config = dict(
    num_hidden_layers=12,
    hidden_size=640,
    n_experts=16,
    experts_per_token=2,
    d_expert=224,
    d_shared_expert=0,
    hidden_act='reglu',
    moe_layers=[1, 2, 3, 4, 5, 6, 7, 8, 9, 10, 11],
    router_score='softmax',
    normalize_top_k=False,
    routed_scale=1.0,
    balance_loss=0.0108,
    balance_bias=False,
    init_std_router=0.016,
    lr_router=0.000441,
    vocab_size=16925,
    norm='rmsnorm',
    norm_eps=1e-06,
    tie_word_embeddings=True,
    optimizer='muon_variant',
    learning_rate=0.0108,
    beta1=0.95,
    batch_tokens=65536,
    max_seq_len=2048,
    train_tokens=554000000,
    max_steps=8454,
    dataset='wikipedia_en',
)
Below are experts of layer 9 (counted from 0) of a mixture-of-experts language model. Rows are named router (the router's row for the expert), gate (a neuron's input weights, with its number), up (a neuron's input weights, with its number) and show model dimensions 320-479. Each number is 128 + 32 x the weight over its row's rms, rounded and kept within 0 to 255.
Before each expert's rows: "comes after" lists some tokens at least twice as common just before its tokens as in all text. This comes from a sample of Wikipedia text that the model never trained on. Tokens count by the router's weight.

# expert 15
comes after: " ", ".", " (", " \"", " U", " $"
router [110 167 209 102 115 155  91 172 129 122 139 115 112 112  99 110  97 171 194 187 148 114 168  85 115 106 171 163 116 147 134 117 116 173 161 164  96 135 138  82 131 151 133  86  83 131  83 157 130 140 143 156 177  57 183 162 120  85 163 145 140 144 129 134 181  85 111 119  72 176 171 109 164  76 137  30 126 116  85 173 177 151 131 160 180 108 112 180 117 124 129 135 143 111  88 111 125 113  95  92 114 134 154 119 120 123 150  96 114 164  72 158 102 139  82 103 133 111 171 108 135 106 129 179 162 150 143 154 143 151 113 152 127 137 102 121 149 177 168 121 146 132 119 128 159 127  51  77  84 134 131 133 179 149  49 102 128 133 205 142]
gate0 [159 113 136 136 103 113 153 146 169 150 123 144 141 132 159  87  99 177 138 165  84 175 144 115 185  91 138 130 113 130  87 160  81 134 118 188 175  76 117  67 111  91 204 119 180  96 134 127 141 152  64 104  35 134 102 187 104 100 128  97  81  52 153  56 151 150 130 180 117 194 107 105  88 139 151 139 151 111  95 108 165 149 198 122 157  87  83 208 115 184 169 120  92 149 146 102 131  96 103 168 136 184  79  82  90 123 145 146 104 100 143  97 156 112 157 174 140  92 104 110 141 134  85  54 188 119 118 173 110 157 102 118 118 110  97 107 100 149 182 109 163 146  96 120 127 127 110 169 107 187 139 159 129 110 165 159 114 117 160 104]
up0 [176 158 112 113 128  83 108 180 181 156 131  68 110 127 132 139 114  89 132 140  78 134 149 139 155 108 159 115 149 161 102 131 167  97 105 127  60 140 164  93 161  97 124 154 189 136 146 164 121 173 147 173 128  96 122 165 157 145 119  60 111 161 159 135 160 101 109 100 172 125 108  95 103 139 135 113 176 159 110  80  76 125  81 132 156 168 115 189 141 100 130 106 144 135 121 126 107 118 166 156 109 104 163 113  99 118 157 140 173 138 156  50 159 139 122 175 199 130 100 118 122 143 102 130  90 127 144 175  89 183 102 136 158 111  84 101 149 126 143 110 135 113  72 197 140 128 142 130 149 151  96 115 125 120 122 145  59  69 131  61]

# expert 2
comes after: " |", "|", ";", ":", " /", " January"
router [195 123  99 131 152 161 125 137 179 161 148 103 183 142 162 150 115 182 166 156 159 122 106 146  89  58  76 129  99 172 130 158 110 104 143 133 167 119 126 147 107 150 194 179 152  70  88 147  78 158  69 153 142 110 134 148 212 169 170 101 123 142 165 143 116 136 103 136 108  97 121  92 118 119 115 164 160  80 104 119 107 147  52 132  99  85 136 170 126 136 139 139 119  83 100 158 122 116 134 132 108 105 136  68 123  93 107 132  79 160 127  82 118 146 127  94  90 134 116 110 134 135  98 136 114  66  86 150 161 145 107 205 123 148 123 123 152  98 119 122  50 122  90 128 193 176 151 152 157  62 138 103 132 194  98  72 180 175 133 101]
gate0 [147 151 174  99  98 146 107 193 138 123  81 184 101 168 195 137  84  81 134  95  89 166 139 165 136 125 151 111 115 170  57 139 147 149 114 143 125 200 188 110 205 130 120 127  79  66 153 120 155  96  95 100 146 192 112 180 124 124  99 131 130 165 157 149 140 141 115 119 153 105 124 156 104 139 103 182 135 194 108 152 138 182 159 130  87 124 135  96  95 108 135 134 141 143 164  98 135 112 106 131 101 123 150 149  85 103 129 101 137  90 145  99 150 135  94  98 111 201  82 152 125 189 199 132 116 120 145  97  98 106 101 121 150 194 160 152 143 111  83 159 140 152 197 148 122 135 157 131 120 102 138 149 117  71  87  93 116 110 140 205]
up0 [151  69 123 136 143 134  91 203 178 158 103 168 140 109  90  74  87 147 156 142 139 140 149 165 153  72 139 166  66 109 185 127 140  94 125 122 124  93 152 123 129  55 160 154 150 127 112 132 103  80 108 116 143 101 151 151 133 150 177  98 133 128 145 161  85  99 148 145  59 112 108 155  78  97 114  79 121 116 105 148 137 134 191 159 101 175 118 135  87  98 113 138 144  83 130 142 109 142 138  93 107 117 107 120 103 195 111 140 110 100 176 203 136 182  59 111  95 149 121 147 147 156 100 131  96  83  80 166 112 131 117 185 129 116 145 132 120 110 100 134 121 106 149 123 101  70 116 195 107 222 156 140 104 131 131 106 137  98 149 145]

# expert 7
comes after: ".\n\n", " ", " of", " on", " in", " to"
router [151 170 108  86 103 125 118  92 158  75 112 161 158  90 161  86 189  95 147  99  99 106 164 154  92 204 135 161 134 158  77  95 126 175 135 150 169 169 150 127 134 141 153  98 112 146 138 145 113 157 124 217  92 136  98 116 168 124 154 103 130  63 103 125  95 163  82 209 171 141 134 157 106 140  92 100 142 138 108 110 166 154 130 103 135 149 134 123 137 122  98 181 124 138 128 105  85 137 132 101 129 107 123 142 120 110 114  77 130 111 128 122 138  85  61 156 117 133  98 100 129 191 150  56  88 108 130  83  72 103 155 115 146 173  99 123 126  84  93 115 126 115 172  83 135 118 140 139 131  86 126  98 117 123 171  85 116 116  39 130]
gate0 [148 164 159 106 106 146 113 145 131 154 111 131 154 109 149  97 137 176 135 120 178 132 158 165 164 109 106  93 148 193 107 135  60 158  97 132 132 146 132  80 111 160 127 113 193 124 146 165 112 122  90 145 114 101 166  92 148 116 114 167 151  70 121 135 129 159 144 134 155  91 198 135 119 152 156 104 111 112 119 143 140 112 136  89 219 102 142 167 151 144 188 141 181 143 176 122 143  69 128 159 160  96 177 132 129 127 141 128 106 106  95 110 144 151 135  70  90 157 123 104  98  94 124  44  87 166 142 137 103 112  86 125 130 111 120  64 137  90 142 103 111 122  98 178  64 109 136 135 128 163 127 113 116 125 140 189 125  92  86 164]
up0 [146  68 120 123  85 172 154  98 107 149  91 125 110  78  97 120 122 105 158 144 111 145  98 131 113 124 159  96 124 105  47 151  98 177 157 114 152 162 136 133 111 127  75 132 141 142  95 159 151 125  74  95 109 141 126 140 132 191  84 136  98 137 166 176 138 111 130 198 123 119  95 189 129  99 119 101  54 121  70 146 118 129 158 133 132 171 147 199 147 107  79 141 156 122 146 150 153 155 140 127 113 114 132 102 165 182 169  20 116 107 142  66 195 136 183 110 180 112  78 134  94 109 142 136 134 125 195 138 165 124  65 127 142 130 119  52 122  96 110 130  83 180 133 115 125 159 110  88 195 161 120 186  86  68 112 163 100 113 142 126]